Below are experts of layer 4 (counted from 0) of a mixture-of-experts language model. Rows are named router (the router's row for the expert), up (a neuron's input weights, with its number) and show model dimensions 0-159. Each number is 500 + 40 x the weight over its row's rms, rounded and kept within 0 to 999. Numbers have three digits each.
After each expert's rows: a language model's description of what the expert responds to. This comes from a sample of Wikipedia text that the model never trained on.

# expert 13
router:552603493474484523454531484443428532426516538438473527503502549541527474567569462441509451494487479541453521528482476486499517452443534441546507526444487491495473496483498501461524571530513577545499458444522535501549498551433534431501456495480557563553455494518534508430506480476408529513492469479458506509508505437575463502551489438458479486469478501555542560425514525501495540531500468489462585506469568555508513444528438530495530521479496543555501578468522505553542522481468404
up0:497575449476561476525521453472508456463498456479534498461511552569528535443441433435523489603522473482525481504561515533505433443469520543445442528479432495480549444465515506507476556500533494550518470581551411500567506515423517435469504517497544541521448439529505503516502585469507524485459502536411492494458495476482526472551534492441523491487477481487502516536510554475497601486575508532514502432488548500543462456481585489472491499472524495488534565511417513514565489437486552
Leading two-digit chunks of years, especially 19, 18, 17, in birth–death ranges and dates, as in (1662–1732), born 1870.

# expert 62
router:541569494512482527431542487474461528428511517448467539487472520532499453563544500423509434487446477541449546537492499499461488466465512445557519546518488453505510503440498474474532567538503561564502399429552526485551513508439511401552434514460554528565473502529523544467527492487482519483535488453449546498541446467547425466554488427436416523463482454528552531439518524493539540558514435466476560497488545567541496487523458523521554505472523514569486529502542488533515522482508451
up0:529473511594449528544531479541539516543484468515511519474443501509477456402481497543528517489461496474603445528522535479455489561474513462424514531520558480443459509545499568521552486497510569513476398503432547520523568630508566497518509451463589483460524481541484507443513477440581474509437568449456482534483503508545479525491451476517508485503494510487462528533576501471496454493480458437470504485489527506450521509530478442569504441477494486454521448512545565445452473525495511
First two digits of years, mostly 19, 18, 20, in birth dates, year ranges and parenthesised years like (1934).

# expert 15
router:476520424542503544497550490445446485465530534480520469492479476523471504534550515499551484479507510510457501480540443456454511526427523459542568477430502448424487474538563470456536553493513500482496463495504544561537489502468477454515486459496555491513543532533519571480504496441510523489484456474463525471538503459578500516542481424376442469458546535500556557462602426502532554567438496512492590544476554524479534491498451561446535491459575475563525477565533514505481519525480421
up1:543553516534445596522564471503564502516462506427460514541463496486523463413480525526543545506460457452491557477509499553435540470527516458558480544519512457534536487514485521482513449487561430469465445556535537470509491453551486529543507505499500504450518432497550443489484553395556496470443444489491456527478556406411488463529501577475452535591456525516508474503544508533532513542553484472542490536455437541538467494521476482506476514547524464555431436505545545491529437485499508
Nationality and demonym words such as French, German, Roman, plus word endings like ol, ian, an, as in Alcohol, Stockholm.

# expert 35
router:490498417551482487495548451442434536421525520492511508545461521507490471563587479492587452470429473486410489533530478475444508485487575505581536485459466523469511476585529476532561515461476519504497493444535545575496542496506492462477499505494558461536511518553539542470464484426517495462560509476483527509514487497529475505484441456463475547534533450485511504444547453497537508570397475475552502540469538510510523448554425565497575521487566542560504447497558510465538488524443449
up1:518525502540474515494438524480502580490549464407413504504496517458531530522555453508510480526468461394449495546453539595485521511493534530544476474490471535486526460494412486532552478489477535441523498537460573526552533454479498439509522521507553531455476432508487586524472431484496463542513534511532567528561543468463511465457454471563454454465518499539514524495569518508463561521447564503470485541475526452500498435457471435485458561503492476518522419540465489509622522493527483
Final pieces of place names, demonyms and compounds, such as Hawaiian, American, Island, Zealand, Airport, Outfield.

# expert 14
router:452493439508481455498478495517433496478544515481554495514463491518526435542509468493607522467492503513413519514553464453437505516481581482545540484498450503494529502528568459479515547541540485491501461473538523498519449509496469452510489454434542483530545467522500578500526500457444518459586445465499496468513492468567501527529487407453468512519508526515535563464568453470525557541420502512527577523447531522480530462533423596471521487447587513582527491479548515510544552501436415
up1:547522521466501431455474474419529503511490477455537532499510541476480541509533529440535550585514547515518476471532481514489520493611465490616502513606538552477424522454498515567474503440452451440467510580520463493499484547505546472505509437519559501502465568485434468544537458501490488466474496517555486548528516513460413459529536581530490539470453527398444531446495491478547517453530458482506451524542461507507512528466530465514515439516544499494508555518504494438460534455498423
Final pieces of place names and common first names, such as Switzer-land, Minnes-ota, New York, United States, John.

# expert 20
router:548585447496492519500517503519443522489498513420493520502505535567475500496600478492547504533473529500506556584531468470512523440540521450533544501484545468453518428544497465498455520496513516505512473448549499444518530556430458477511491429517516511535516552531518581523482513458512503464525480512405546471575447447497435465490459488432505415406517448537528568479519473431550577491432476526431497554476535517498509465531445511505567507437513495523469487528501517492537590456557470
up0:558549502451491513508518564518569483456495511470556519560498522554424491499519450526520503503488495455449492468518544529543446396554511526433496562441451443465500455492499487524465541478548430566508489485490504628409493547465538561486493552520465558484512525494454530539460459501518417530556443498462489547493469430539540526521471452582518455489552447513446514427499442486540453498544606467526539496527460435512450505511494535495500522490503498542455544468473513506494510494498464
Word-internal pieces like ous, ied, oss and pipe separators inside sports tables and name lists, e.g. R-ous-h, bur-ied.

# expert 55
router:604488496511454458467539485430441471471527526492497499516465489535543479559594459481504543551483533535478542565587512472491503459467511489488519523474504497482549413531542408515484519489544495557499490502512475452495529491473506432503488471489597499534520493540519494503447503469496463495574426482495586477561444480516475455549423504497502476414517506525532569488502493495542501518445460529473563488468575497477493407553427534484507486437549518587492529490530466546504562481540412
up0:485479545491487484468519512534498483524487540532536518470566529513560435383478453513571435483566492469458499477489526443530524592507558483521498482512476468458528482436418505572483465467497410485487475468509504424458546541511447536450533477470536593506506531520532443528435492499565497479465490544545552447531444520454531454480568505551488557428512432461445539510505522547490508567527475515471429522470440518468485560522534594526482474533543491460513528443506539500524480496509448
Semicolons, mostly in lists of abbreviations, race entries, place lists and table headers like v; t; e, plus some colons.

# expert 9
router:468531412450459502482575425515457551428513554418541545514461513630553489486514476484551509571515567553464519531541443410520467509492492503497584499484514471497510441514517453533520545410559532543570527460523540497480513525477449476505522445542509529523489479535503493406506473454410474467490473485499541496536484500520509468565510466444490549497550462477499556440499478491506520493434446496537517466497500524518556431501472535466513513493506481541430483543522438524540569484545483
up4:577565535511591536525510586487521508486466504505451455566461516517458505427510505465550476483597524476465544467554516459508521525476499485518549475522477499512520525511522435607514455521424524443489503586469458449434483467485468539517463504465521543536500462453518473438579532456501456517527472482501475498495481584517511547554488468540550465457489487490498503419520462512538485454468493507499514495400499533491573455434489505490509567456459594500482421517481523517416524491525569
Short consonant-vowel word pieces inside words, such as ig, ag, ev, leg, arg, umb, as in relegated, Review, contribute.

# expert 51
router:546519514520520548472573439440409542501513502493473504528454487526505457558557403491491529529487510491471534486582546482488521483492543506485497545474496485466503471510551494536524571473524532533587477480501464502518504546445452411536454442470530513569548532579500540523462503469508448422481502441417558463553434492488523500519429488426517460451478477567518497457587472455529543522500407520486566504452518490479512466535472510493541509470488502554539554536519473534549526431518428
up0:495515509471480515515457565478504507509512462440459531453460464483554471521432444474507439464499498541529475453496534554521423454468545520574504555385534497532507528475538551522483520496416496459512582534520473481540468442494537502546447504573501455472484524485472526488523476447524500493604574470525475515407512466509503502560479521486501483516485462565503480486481498502512516452537562481545479535499528517628437471461535462487542535442543502474518506563530545495490446548513371
Colons after infobox field labels and list years, plus table pipes, as in Kingdom: Animalia, Cinematography: and 1993: This Boy's Life.